{
  "n_layer": 11,
  "d_model": 320,
  "n_experts": 64,
  "experts_per_token": 4,
  "d_expert": 96,
  "d_shared_expert": 0,
  "activation": "squared_relu",
  "moe_layers": [0, 1, 2, 3, 4, 5, 6, 7, 8, 9, 10],
  "router_score": "softmax",
  "normalize_top_k": false,
  "routed_scale": 4.47,
  "balance_loss": 0.0024,
  "balance_bias": false,
  "router_cosine_scale": 20.0,
  "init_std_router": 0.00985,
  "lr_router": 0.000414,
  "n_head": 10,
  "n_kv_head": 10,
  "head_dim": 32,
  "vocab_size": 16384,
  "norm": "rmsnorm",
  "norm_place": "pre",
  "norm_eps": 1e-06,
  "positions": "rope",
  "rope_base": 59600.0,
  "rope_fraction": 1.0,
  "qk_norm": true,
  "attn_scale": 0.383,
  "tie_embeddings": false,
  "parallel_block": false,
  "extras": ["capped logits"],
  "init": "normal",
  "init_std_qkv": 0.0417,
  "init_std_o": 0.00889,
  "init_std_up": 0.0417,
  "init_std_down": 0.00889,
  "init_out_by_depth": true,
  "optimizer": "muon_variant",
  "lr": 0.00951,
  "lr_mult_qkv": 0.5,
  "beta1": 0.9,
  "lr_head": 0.00483,
  "warmup_steps": 76,
  "schedule": "wsd",
  "decay_fraction": 0.371,
  "decay_shape": "sqrt",
  "final_lr_fraction": 0.02,
  "batch_tokens": [32768, 65536],
  "seq_len": 512,
  "doc_mask": false,
  "train_tokens": 244300000,
  "steps": 5212,
  "dataset": "wikipedia_en"
}
Below are experts of layer 5 (counted from 0) of a mixture-of-experts language model. Rows are named down (a neuron's output weights, with its number) and show model dimensions 192-255. Each number is 50 + 15 x the weight over its row's rms, rounded and kept within 0 to 99.
Before each expert's rows: a language model's description of what the expert responds to. This comes from a sample of Wikipedia text that the model never trained on.

# expert 57
Final pieces of place and foreign words like Aquit-ain-e, Poit-ou, Cinematog-raf-ia, plus table divider rows |---| and See also headings.
down0:58 30 79 24 61 73 49 45 24 51 26 45 19 46 48 56 68 51 57 43 17 28 37 50 44 55 47 52 45 59 69 41 53 58 59 53 45 67 19 67 84 48 49 82 47 32 32 22 36 25 69 69 53 69 44 68 24 68 46 56 33 51 60 36
down1:65 33 41 58 47 39 47 51 32 55 50 27 34 67 58 32 62 54 58 42 52 46 47 74 37 27 80 70 44 46 46 66 73 88 62 44 41 45 90 52 66 27 34 47 59 48 68 19 69 62 54 51 49 37 32 39 33 51 43 33 27 65 58 44
down2:34 71 47 43 41 48 50 79 39 48 60 31 41 33 62 47 37 54 47 28 48 56 74 69 51 50 48 36 52 43 36 41 46 52 65 29 53 52 44 57 21 56 26 43 37 43 54 52 69 58 70 24 55 68 35 45 67 19 14 52 30 51 41 83
down3:43 34 77 62 53 30 54 49 61 35 28 33 59 60 61 72 78 73 54 49 21 52 78 57 47 44 41 57 36 33 83 84 55 68 17 86 67 37 46 48 14 45 72 57 43 65 40 50 69 27 47 92 44 58 37 37 38 48 53 59 56 32 49 38
down4:50 44 72 56 30 33 58 41 30 48 26 41 68 52 32 51 77 48 62 67 67 45 46 31 53 48 46 58 61 32 58 36 73 40 62 38 41 63 79 73 39 54 64 43 71 62 90 44 53 39 23 82 55 77 53 49 43 48 62 45 26 36 57 48
down5:39 46 21 34 43 49 67 71 50 24 28 49 43 62 38 28 42 62 43 58 37 42 52 44 52 58 72 50 27 47 61 45 57 45 48 57 42 43 56 60 70 61 55 58 55 29 11 45 38 14 55 15 58 52 49 51 37 52 72 65 49 41 30 51
down6:20 39 34 46 58 54 64 54 68 74 53 48 39 52 33 44 33 14 49 66 55 57 65 55 66 60 79 45 47 55 64 39 33 29 48 48 21 64 39 62 48 27 44 55 61 52 36 86 56 38 62 40 76 45 50 30 18 64 55 47 48 47 34 41
down7:26 44 90 47 81 50 24 57 72 65 50 58 67 52 79 42 41 42 47 37 47 55 57 34 22 40 51 32 37 49 55 47 76 53 35 65 20 23 43 45 21 32 63 37 40 30 53 50 60 73 52 68 42 54 56 67 62 50 56 47 24 53 36 28
down8:65 55 80 48 58 57 52 09 49 60 73 42 46 45 53 46 46 61 63 49 68 40 38 35 39 46 36 31 28 49 24 37 55 71 53 43 39 52 62 35 64 36 39 39 67 38 82 40 40 62 57 41 62 62 78 22 65 94 61 72 62 45 67 38
down9:38 45 49 40 47 32 40 38 55 45 48 56 50 57 70 33 54 64 56 65 59 58 44 08 58 46 63 61 41 33 63 61 33 40 42 33 37 52 38 33 45 53 58 53 63 66 26 53 64 66 76 33 39 13 40 75 49 71 83 67 52 52 39 64
down10:80 55 41 48 37 46 43 67 38 53 44 64 78 53 66 68 42 49 39 32 69 59 25 43 48 47 87 34 22 68 47 24 54 64 43 64 13 43 68 55 56 53 35 43 44 32 58 24 37 69 51 41 52 43 54 71 76 53 55 48 16 37 45 70
down11:80 75 31 79 45 90 37 34 60 46 66 54 43 43 62 39 62 42 56 51 42 36 43 57 54 56 32 47 76 35 68 39 36 23 66 69 52 49 57 63 40 71 58 78 40 60 69 27 55 58 42 54 54 59 55 52 28 44 57 62 54 66 62 56
down12:81 57 77 55 60 61 46 43 42 38 67 27 65 64 51 72 74 45 62 52 56 89 54 55 57 49 45 38 77 51 42 56 75 57 34 38 53 56 33 51 67 31 44 61 63 14 40 34 66 62 64 43 00 21 71 61 56 46 26 41 51 43 53 54
down13:49 56 70 59 59 71 58 55 51 68 38 51 51 54 68 40 57 47 57 59 48 54 60 56 19 53 38 52 49 59 52 64 49 21 34 51 62 57 28 58 30 70 69 43 57 48 54 49 78 55 65 34 58 70 47 42 54 52 78 36 79 40 24 29
down14:27 64 30 48 44 32 50 59 52 57 28 59 51 58 47 80 69 76 75 57 45 37 22 39 38 28 48 88 59 38 49 43 54 34 45 56 55 42 28 37 68 48 56 60 17 57 62 48 51 36 80 46 58 50 43 71 59 70 54 44 49 49 46 70
down15:60 53 58 71 23 34 28 30 46 30 58 73 50 52 66 23 37 68 55 63 53 72 30 67 51 53 61 50 45 41 58 41 82 60 79 60 36 69 67 59 47 28 43 40 69 61 42 42 56 63 77 75 34 33 34 34 52 43 47 43 37 33 62 34

# expert 16
Main verbs right after the subject, such as is, are, was, has, plus inner pieces of foreign names such as Hidal-go, Swing.
down0:44 51 32 42 26 63 36 59 77 47 39 57 25 48 35 66 50 62 44 81 99 35 51 56 66 49 46 53 45 55 42 38 69 39 58 56 56 46 76 41 52 70 47 61 06 24 63 48 27 35 24 69 23 31 53 56 30 62 74 34 54 28 58 47
down1:32 62 51 68 55 58 52 67 35 35 63 44 22 57 43 50 36 56 37 47 44 62 50 56 49 46 71 66 64 52 49 44 49 79 39 45 77 53 42 17 55 35 48 37 52 57 69 67 43 70 81 67 60 13 43 40 60 37 64 20 54 43 55 69
down2:52 76 36 45 41 64 63 52 19 41 48 62 57 53 62 40 63 41 59 47 62 64 44 22 40 40 56 49 14 46 64 36 44 41 40 39 62 41 45 35 59 45 49 48 50 39 36 53 71 53 63 59 37 68 48 53 53 29 41 74 80 70 83 49
down3:45 40 47 32 52 37 62 66 53 55 57 41 26 62 41 50 52 63 52 31 55 56 42 34 66 20 62 51 52 48 19 27 50 28 47 58 65 61 46 62 60 84 61 40 59 62 43 76 61 51 35 63 70 66 53 39 65 33 32 00 48 52 52 39
down4:47 75 28 58 41 31 67 81 30 67 34 55 58 50 55 27 21 66 56 72 37 72 50 50 91 50 54 49 50 35 57 44 64 37 43 28 38 85 47 36 82 48 66 69 51 55 59 54 50 34 45 27 47 57 42 41 33 46 65 97 51 38 45 42
down5:44 57 84 48 67 33 35 38 37 25 49 69 40 26 74 54 16 46 81 31 42 40 47 24 77 57 39 42 12 68 35 65 30 10 46 56 46 52 28 75 47 50 26 47 51 60 47 68 76 53 69 52 20 51 46 52 65 41 37 21 48 58 42 72
down6:48 59 12 26 45 39 41 73 49 67 50 93 50 47 56 66 49 42 32 50 67 66 42 58 48 49 26 50 52 44 52 34 50 31 53 51 43 71 54 51 52 63 50 46 46 49 28 41 37 64 56 14 55 42 42 64 57 24 80 81 48 63 40 70
down7:21 73 56 30 65 30 42 29 54 48 50 52 50 43 51 73 58 31 63 47 46 78 48 76 45 42 71 61 30 43 69 49 70 19 53 66 57 73 56 34 42 62 29 57 46 61 47 46 71 48 54 19 69 54 50 35 54 39 77 42 38 52 54 26
down8:52 72 61 41 18 25 31 50 51 80 88 65 46 41 59 19 25 48 36 44 50 48 50 77 82 39 62 58 37 35 41 59 34 73 46 58 30 57 59 62 61 51 56 62 42 43 69 46 66 49 58 75 27 35 51 48 49 63 20 43 18 37 26 67
down9:30 53 48 60 40 48 55 54 65 75 34 59 58 65 51 52 63 21 48 57 54 62 38 46 34 29 46 47 51 33 09 39 39 36 20 82 72 51 42 62 70 47 48 62 76 48 53 76 58 70 58 46 35 40 54 44 38 54 76 72 39 48 47 72
down10:48 51 32 62 51 59 46 30 48 62 64 72 52 32 76 41 57 65 56 25 47 32 44 67 61 57 71 32 69 46 54 43 46 66 40 50 59 55 38 23 60 43 57 29 77 64 64 37 41 55 62 52 38 42 56 73 49 54 26 38 54 36 51 54
down11:62 31 54 71 45 39 61 54 65 46 16 66 75 53 34 50 50 37 25 41 50 23 62 46 59 57 57 59 43 57 35 33 37 64 53 80 43 54 66 53 45 75 49 64 19 65 47 56 70 62 32 66 71 57 46 26 43 61 66 51 25 22 62 42
down12:45 62 37 36 58 55 43 53 43 21 36 51 35 61 78 65 48 58 34 44 64 41 50 59 70 30 71 31 43 51 77 83 34 50 41 63 31 11 32 52 36 53 51 42 44 56 52 61 34 60 35 52 60 50 31 75 47 52 57 35 58 50 43 35
down13:53 37 54 29 63 47 54 86 65 55 55 44 40 49 67 23 48 83 23 43 45 76 41 32 59 45 25 20 83 32 63 71 42 41 61 67 62 36 40 31 62 09 08 31 54 54 46 47 41 49 68 07 60 52 29 52 56 72 78 65 48 40 44 59
down14:61 38 41 44 34 66 55 29 68 38 34 25 37 45 45 64 60 41 37 24 58 54 28 22 59 16 59 58 46 65 44 32 27 52 74 67 07 36 58 50 53 40 50 52 66 39 50 82 61 41 54 81 52 53 42 34 42 22 39 58 68 31 44 48
down15:49 30 48 46 30 16 48 40 38 36 59 81 61 20 39 77 46 76 67 52 53 73 53 26 72 53 61 53 36 65 31 40 44 45 75 13 68 38 63 57 56 50 59 27 87 57 61 46 36 50 60 51 33 70 56 53 77 35 29 61 55 61 52 47

# expert 43
Middle or ending pieces of place names and words, such as Can-ber-ra, Sy-rac-use, awak-ens, Chak-rab-arti, plus place names like Azerbaijan, Indiana, Miami.
down0:33 58 38 50 38 35 42 64 42 46 47 41 76 60 49 35 45 58 75 65 00 58 64 36 63 26 39 59 69 26 66 57 46 35 31 57 28 39 71 59 34 58 61 55 67 36 53 65 53 47 48 64 30 41 30 52 77 22 48 57 51 55 45 43
down1:39 51 59 38 64 67 38 65 32 47 45 63 47 55 27 36 36 20 57 46 56 41 56 50 18 23 45 18 54 46 53 50 43 34 65 69 57 54 51 41 72 53 49 37 58 51 54 48 70 23 80 49 67 40 32 68 63 57 46 45 55 69 64 67
down2:55 46 66 62 54 58 30 43 55 51 42 56 33 26 57 45 63 76 38 39 57 58 66 66 52 58 43 54 28 60 54 61 63 74 33 60 53 51 55 70 58 58 84 58 58 48 49 83 87 40 57 27 34 71 80 47 15 57 26 44 27 47 32 64
down3:72 41 46 22 32 40 56 76 40 74 58 64 51 57 66 23 43 39 25 45 65 49 59 42 57 69 43 59 68 71 45 33 39 68 71 61 31 41 63 31 78 62 61 53 68 53 35 40 27 40 55 34 53 56 68 58 33 44 61 55 49 54 51 26
down4:31 46 72 31 54 63 66 57 58 42 45 42 49 43 60 43 49 45 47 68 67 72 47 45 59 14 58 37 70 43 61 48 42 45 64 45 56 70 35 74 53 47 64 69 35 22 44 58 68 47 42 46 60 82 58 65 24 30 52 35 56 39 30 39
down5:70 12 41 34 31 48 60 71 58 31 62 55 25 58 50 51 64 66 56 49 45 77 19 52 48 67 47 61 51 39 53 54 29 41 48 40 51 65 63 44 33 63 36 42 64 66 45 34 48 62 52 82 67 40 47 49 11 53 56 61 39 51 40 31
down6:41 69 42 50 40 52 20 52 81 45 39 71 69 47 38 87 38 58 53 24 59 69 41 57 49 50 52 52 64 42 39 35 40 45 42 57 31 58 40 54 62 33 51 49 72 47 64 61 48 43 39 68 37 47 19 30 68 47 47 88 14 30 57 63
down7:67 62 53 60 34 34 32 43 56 64 22 55 58 47 53 73 42 54 30 19 44 25 10 32 36 64 62 51 51 33 64 49 55 46 40 64 54 66 40 28 75 53 42 67 12 32 46 43 60 37 50 67 68 87 47 54 45 46 40 33 43 68 32 41
down8:24 25 49 51 39 43 61 26 50 53 22 46 29 12 52 44 80 42 59 58 50 71 46 62 47 42 63 32 36 48 45 57 54 27 54 64 36 56 34 61 54 40 40 38 59 51 35 54 41 51 37 53 46 53 24 33 59 36 52 33 75 29 44 55
down9:42 40 87 58 55 50 12 70 36 61 59 53 23 53 49 71 48 48 42 29 56 60 35 79 24 54 61 32 58 60 38 68 58 66 33 55 57 34 55 52 27 46 39 46 72 59 56 55 52 50 71 28 68 52 55 74 83 36 51 67 51 70 82 72
down10:64 45 41 39 79 42 26 22 45 63 66 66 51 34 44 55 40 78 30 48 24 51 51 24 44 67 57 55 47 60 63 49 36 68 45 44 40 50 52 58 60 43 22 42 47 57 54 70 27 64 47 39 04 60 54 59 41 56 43 63 42 30 44 30
down11:29 35 24 54 57 41 46 62 82 35 35 50 67 47 29 51 63 15 44 48 58 41 50 33 39 38 55 66 66 51 43 63 40 24 62 45 58 53 51 23 64 61 63 38 27 56 54 38 56 50 63 20 34 70 64 57 61 12 67 49 74 52 57 47
down12:67 55 63 63 43 63 33 41 46 68 29 30 36 70 26 41 60 63 52 53 34 21 43 56 45 44 72 40 43 92 31 39 56 65 63 54 43 51 37 53 49 68 43 67 46 47 48 79 88 41 48 69 62 31 67 33 52 82 52 34 55 23 32 42
down13:62 56 52 55 82 30 55 43 05 52 45 51 44 28 34 39 60 65 20 60 36 74 49 71 17 69 51 55 65 44 65 49 65 52 59 43 42 53 47 68 45 26 63 45 39 67 32 67 40 64 60 36 65 73 55 47 50 63 45 54 42 67 82 29
down14:69 34 45 62 38 39 89 61 58 23 40 42 19 40 66 47 37 56 34 67 36 66 20 72 65 55 66 44 53 81 38 55 70 37 43 65 49 51 54 68 61 17 52 33 45 53 23 53 42 34 37 53 62 35 70 23 58 36 66 42 74 53 30 78
down15:35 13 62 69 43 41 56 15 27 51 23 70 35 40 70 43 32 51 43 32 61 37 54 32 83 43 36 15 35 66 65 45 39 47 47 67 70 50 52 32 27 40 47 71 56 33 81 62 54 78 53 69 54 34 52 62 77 47 30 73 57 39 48 62

# expert 54
Word pieces following an initial letter like F or f (ref-r-igeration, F-em-ale, F-ac-ilities), plus medal, book, round), Zealand.
down3:33 30 25 67 85 59 53 29 49 37 40 50 44 85 49 28 50 48 43 62 47 49 54 35 20 49 40 39 47 38 79 24 39 59 53 44 82 55 65 22 64 73 46 31 36 57 34 53 26 34 45 31 42 35 53 82 31 65 65 56 32 51 34 56
down4:45 37 52 74 45 40 36 50 37 29 58 57 86 38 23 60 13 61 64 34 45 54 30 79 42 67 63 25 48 36 50 53 74 46 51 21 44 40 50 61 57 70 67 40 39 71 49 76 84 54 60 34 46 31 59 39 62 48 49 59 40 61 28 51
down5:28 66 24 54 37 47 49 71 56 63 38 33 29 47 37 62 57 58 48 26 50 34 44 53 83 45 61 49 53 85 63 77 50 49 51 72 62 59 56 44 74 54 65 50 28 51 50 53 40 12 66 50 43 61 50 49 49 35 28 38 63 47 58 23
down6:19 48 64 46 60 41 82 59 65 67 78 27 52 62 51 52 54 44 46 63 42 54 64 58 39 57 23 24 46 27 17 65 33 54 21 76 53 61 55 48 40 34 58 67 53 44 45 46 54 27 55 58 36 60 48 31 36 51 64 46 60 52 21 27
down7:37 43 28 43 70 46 35 42 70 55 33 53 43 49 58 39 56 32 83 43 44 21 16 45 79 71 44 45 47 72 67 37 81 49 30 50 49 54 55 42 52 64 57 22 70 22 52 68 45 55 69 31 77 37 38 36 09 60 71 77 79 57 51 55
down8:37 44 62 51 66 47 49 22 71 51 45 54 33 61 44 64 79 31 73 51 66 50 42 48 48 32 51 21 71 52 61 37 63 59 66 40 46 28 57 34 51 55 34 45 57 63 65 60 55 33 51 41 34 50 38 72 28 46 58 28 58 52 75 62
down9:32 63 43 63 46 55 47 49 61 92 53 63 50 42 41 65 66 50 57 51 67 43 51 61 40 31 43 54 59 67 71 47 43 24 48 79 32 37 33 71 58 42 56 36 48 55 63 31 45 81 42 52 66 47 46 27 52 47 58 26 55 61 54 53
down10:24 39 65 38 39 59 59 32 32 63 52 47 58 50 78 48 51 55 42 52 39 45 61 30 36 38 20 33 39 27 91 43 44 30 41 51 67 69 65 40 56 56 42 40 61 48 23 64 37 61 36 68 65 32 41 25 57 61 37 64 43 46 22 54
down11:38 54 56 20 65 43 52 56 44 63 29 30 64 42 54 38 75 57 59 38 56 58 35 14 49 44 79 43 63 56 46 68 43 41 45 31 38 53 58 64 63 51 28 39 63 73 52 46 44 33 79 48 40 44 63 51 71 36 56 34 73 60 50 35
down12:44 60 17 20 32 52 74 76 65 39 32 56 44 64 68 71 48 38 64 55 54 25 29 48 53 85 60 67 57 43 57 79 81 47 37 61 52 44 51 59 69 49 52 40 10 62 69 65 55 48 33 64 35 54 53 35 45 24 47 52 48 49 64 57
down13:48 66 63 62 56 57 37 47 36 53 27 45 40 64 36 63 42 72 61 17 49 19 34 35 47 44 61 66 60 51 68 42 45 37 36 72 76 50 65 19 40 71 37 45 29 42 55 76 36 20 22 31 67 50 62 53 47 36 57 72 72 30 52 63
down14:34 58 61 70 45 55 24 65 59 47 60 71 52 34 57 53 40 56 41 24 23 73 67 82 34 60 83 28 49 39 45 45 75 49 66 73 28 32 61 42 55 60 49 48 41 55 50 37 52 51 38 59 58 55 38 77 62 66 47 32 74 55 71 43
down15:56 56 53 74 44 59 56 63 30 59 74 47 72 40 66 45 33 50 48 52 66 68 52 45 84 55 48 68 48 62 15 45 28 20 72 52 36 85 56 38 56 59 60 54 80 54 71 60 53 73 54 46 44 30 47 56 51 58 59 49 46 50 43 55
down16:44 55 32 86 23 48 59 63 73 30 38 33 65 31 51 54 67 43 52 58 41 62 42 23 45 40 58 48 37 65 48 39 54 61 36 44 33 56 47 74 65 46 61 48 35 51 47 74 46 47 57 15 11 62 64 39 65 34 58 43 43 44 45 64
down17:50 39 53 70 50 34 71 55 64 47 62 52 18 15 59 65 64 70 80 64 45 33 36 49 08 41 73 41 55 76 37 12 73 51 80 43 77 52 44 41 79 34 55 79 53 48 61 40 61 43 72 53 48 48 99 52 70 58 62 58 44 45 44 22
down18:23 53 45 48 62 79 29 53 68 64 50 39 52 40 41 66 59 37 42 55 56 27 66 53 75 33 49 63 56 85 40 35 59 33 42 54 40 51 48 52 59 63 71 58 48 74 42 37 46 60 48 63 79 31 71 48 38 49 59 56 35 38 51 28

# expert 59
Pieces ending words, often after an s-final piece: -ing, -izes, -ers, -ator, -hold, -osaur; also us, ago, Los Angeles.
down0:23 54 17 90 41 61 27 41 44 33 52 59 51 44 39 33 41 52 49 11 56 44 29 45 41 67 39 37 44 40 38 60 54 59 51 43 38 55 37 65 49 48 52 30 94 43 50 50 31 52 70 43 38 62 31 51 56 50 54 49 45 43 30 38
down1:43 45 37 42 47 67 55 33 25 54 64 42 47 51 23 35 30 40 50 71 57 47 44 34 59 38 28 54 77 53 63 46 59 67 36 18 32 46 34 37 48 52 75 52 44 56 60 41 36 29 41 72 54 34 33 67 46 51 74 61 63 41 41 40
down2:67 40 46 49 55 50 19 62 74 35 38 67 54 49 29 75 57 42 74 57 43 55 49 46 42 52 57 53 48 41 55 20 59 50 54 74 60 50 37 65 69 09 56 26 69 58 46 61 57 51 44 84 45 62 56 35 50 51 65 54 48 29 45 47
down3:70 48 40 60 53 79 56 67 36 24 54 29 37 57 36 42 37 56 47 36 62 55 57 77 54 42 50 61 59 47 56 51 46 48 47 74 94 72 49 54 64 80 40 67 60 36 55 73 54 44 51 56 30 54 55 43 51 31 20 51 35 50 28 40
down4:61 49 41 36 46 32 55 42 57 54 58 41 30 40 28 57 64 53 46 31 46 47 56 42 57 46 50 46 51 58 38 53 52 20 56 47 26 22 65 61 61 48 52 55 46 54 63 63 57 42 78 62 60 53 39 48 63 77 77 48 55 16 37 50
down5:55 23 77 56 67 45 46 52 41 58 69 52 68 57 73 38 60 45 33 44 27 51 53 33 48 55 62 53 48 32 41 64 51 42 70 38 56 37 45 51 59 65 42 41 39 55 45 47 54 58 69 59 23 37 15 44 88 46 57 17 74 72 61 69
down6:53 56 28 74 68 66 63 56 05 44 73 50 68 40 86 60 56 17 78 80 66 71 60 51 56 68 77 33 62 56 66 68 46 68 49 45 63 57 53 60 44 74 64 08 47 83 63 64 25 68 47 16 47 47 59 29 60 55 29 44 67 29 40 65
down7:68 48 63 81 38 58 32 39 72 54 32 64 40 28 42 75 54 54 34 34 16 48 47 50 35 24 41 33 44 30 19 51 44 43 44 60 56 56 29 58 67 52 58 39 74 37 61 53 39 52 22 44 66 46 42 34 69 25 45 33 28 69 51 47
down8:42 43 87 33 49 38 40 64 40 33 68 57 75 52 46 51 37 52 33 30 46 71 36 71 29 39 48 70 50 56 52 66 53 37 73 64 79 46 51 60 48 55 42 80 64 54 40 59 40 68 64 42 50 34 17 41 35 13 60 51 40 62 28 46
down9:69 31 64 47 64 56 40 59 40 15 78 86 76 45 58 78 45 40 42 63 33 32 55 29 55 44 25 71 34 33 52 66 71 63 58 46 24 33 28 19 50 46 52 59 46 35 72 33 42 41 16 60 51 62 57 33 26 57 28 60 43 75 47 63
down10:55 56 57 28 39 66 55 63 37 46 64 54 58 57 49 63 67 31 49 85 44 38 46 17 39 73 28 59 49 59 74 37 35 52 59 67 31 52 66 13 45 41 53 56 72 68 37 52 72 59 53 77 37 35 36 72 37 41 33 60 56 35 81 46
down11:38 34 68 59 48 36 22 20 69 67 51 55 71 27 64 69 37 69 29 52 61 68 40 49 46 48 29 23 74 66 53 35 32 16 71 49 62 73 44 20 39 53 49 48 47 58 63 71 37 63 52 46 48 58 53 57 77 57 35 53 22 47 52 31
down12:40 42 58 54 16 37 55 50 41 54 50 41 59 53 61 49 70 75 70 53 49 46 45 33 44 54 43 47 52 47 83 43 46 45 32 70 78 58 60 36 57 54 26 39 35 31 95 48 67 61 31 48 76 53 37 52 43 37 57 79 46 62 56 56
down13:27 60 38 64 31 70 57 52 83 48 32 42 41 55 37 72 61 33 40 46 29 67 45 34 48 65 58 39 76 48 82 73 55 54 29 56 45 68 53 41 25 26 68 45 47 49 35 33 51 49 36 55 54 35 47 70 52 27 58 39 60 86 71 57
down14:57 26 70 58 57 21 34 57 50 51 47 45 42 25 40 58 14 51 65 30 28 48 72 51 87 77 29 81 29 53 54 61 32 40 72 66 57 41 71 65 85 49 42 28 38 55 56 49 37 52 64 42 65 60 37 52 56 79 49 16 28 26 43 55
down15:55 47 68 62 19 30 52 56 49 39 49 98 73 56 49 61 30 50 21 29 49 65 43 54 75 49 41 60 40 63 60 82 40 37 68 52 10 41 47 63 52 49 63 37 30 47 36 58 56 87 53 53 39 53 20 69 55 18 46 52 21 63 46 38

# expert 21
Middle or final pieces of common and foreign words, such as swe-ater, she-er, Geh-ry, del-ivers, plus table pipes and CJK bytes.
down0:57 32 31 55 50 53 76 47 53 43 06 27 40 65 24 68 46 67 74 60 59 44 14 40 35 50 29 42 63 82 37 62 50 68 45 77 21 66 56 50 48 36 65 52 46 64 47 71 35 69 72 54 37 59 60 57 40 51 62 50 46 37 30 43
down1:39 32 45 47 20 51 74 29 41 64 57 47 50 34 36 55 36 42 35 37 47 69 41 44 74 61 68 22 51 40 31 30 37 52 60 58 35 63 39 53 65 37 58 64 47 29 99 51 61 45 66 36 46 42 44 56 38 57 52 86 56 57 48 51
down2:41 27 62 44 56 72 35 74 44 81 54 37 45 47 34 62 36 69 34 67 66 43 49 56 53 41 40 57 59 52 58 63 66 44 42 57 74 48 71 57 63 64 71 65 21 24 45 63 40 49 59 52 45 60 43 34 63 55 73 53 61 63 45 48
down3:85 47 61 63 43 61 44 66 32 67 81 72 63 59 43 74 56 64 47 34 61 56 38 33 68 44 33 44 61 45 56 31 53 51 47 51 48 50 59 57 26 33 33 78 33 83 64 31 67 79 46 88 32 38 43 60 35 68 33 34 55 40 47 53
down4:52 59 53 39 34 72 64 39 56 41 36 62 51 52 64 45 28 82 29 63 42 47 45 47 52 47 59 21 50 57 42 43 38 71 49 67 38 39 41 52 58 72 44 45 73 76 42 47 15 54 41 69 52 72 48 53 51 16 41 60 60 45 47 48
down5:55 28 35 39 51 39 65 56 48 63 37 59 43 55 47 46 57 35 31 41 58 58 46 43 21 52 50 44 57 33 61 45 23 49 58 66 23 30 44 51 62 29 53 33 85 55 55 58 54 68 52 75 68 37 74 49 50 66 34 44 60 34 19 27
down6:39 40 33 27 69 55 50 38 57 25 81 43 39 48 24 67 35 58 41 71 38 63 39 41 54 82 60 78 40 03 43 54 61 30 55 36 49 59 67 33 68 62 48 56 56 58 54 67 50 22 72 77 67 55 27 35 49 73 63 81 56 47 59 60
down7:53 60 61 56 39 48 34 44 46 54 60 59 49 58 37 64 56 39 54 62 64 48 50 74 64 62 39 42 45 45 54 56 39 48 51 55 47 88 34 49 80 74 42 76 69 30 16 53 68 49 30 39 08 55 39 67 72 41 77 38 44 18 61 51
down8:68 39 24 48 67 52 48 53 41 42 36 48 80 54 61 45 43 46 32 44 54 84 54 53 39 35 40 41 43 49 82 67 36 39 42 42 54 34 62 46 39 48 72 38 44 49 59 48 47 69 59 71 55 49 54 33 39 54 75 62 43 59 58 72
down9:52 48 78 39 72 57 62 56 43 50 41 57 43 54 43 73 52 43 33 50 36 35 52 65 41 32 57 24 36 60 57 36 57 46 50 51 32 53 42 57 63 44 58 81 71 39 45 81 56 43 34 58 53 44 51 67 63 71 75 43 32 55 61 47
down10:29 40 48 59 93 45 59 69 17 15 38 61 53 44 64 23 31 55 52 13 54 43 67 48 60 59 61 42 34 40 34 55 39 50 29 23 37 57 38 41 59 20 49 48 41 60 38 49 66 75 49 51 41 55 41 33 50 51 58 47 44 34 51 28
down11:46 41 50 67 55 64 67 73 22 47 54 38 43 53 56 44 78 62 44 58 33 32 42 18 36 51 24 68 27 51 75 49 42 37 43 45 52 39 36 33 63 24 49 59 35 50 47 67 45 61 34 56 42 47 45 57 68 26 65 42 24 62 73 56
down12:39 49 30 66 53 42 47 55 46 44 59 49 47 71 53 61 46 56 74 38 44 60 49 26 65 30 37 59 54 31 25 54 59 55 58 36 55 63 32 31 63 48 34 66 60 46 64 71 65 56 26 51 60 58 61 35 38 57 77 74 44 22 51 14
down13:75 44 73 44 14 49 56 41 25 30 51 48 15 36 61 56 55 70 50 61 61 26 37 39 63 22 57 64 36 45 48 48 60 43 69 29 57 47 59 29 68 44 42 40 44 42 57 49 37 34 62 57 48 23 64 68 46 50 63 29 52 50 43 68
down14:54 50 44 32 29 39 15 70 57 67 60 54 32 51 40 33 34 51 79 44 37 68 57 54 62 23 48 28 56 42 68 20 56 35 72 21 57 81 45 54 40 36 48 45 39 63 53 54 44 46 55 53 67 61 28 50 66 32 66 57 75 46 65 54
down15:47 38 55 45 43 46 50 64 48 36 72 57 49 31 54 58 63 34 66 42 38 42 48 43 59 73 51 51 67 44 17 76 43 37 33 51 34 58 45 71 24 66 35 52 35 36 51 59 34 41 54 60 59 23 76 46 50 77 43 48 21 56 65 53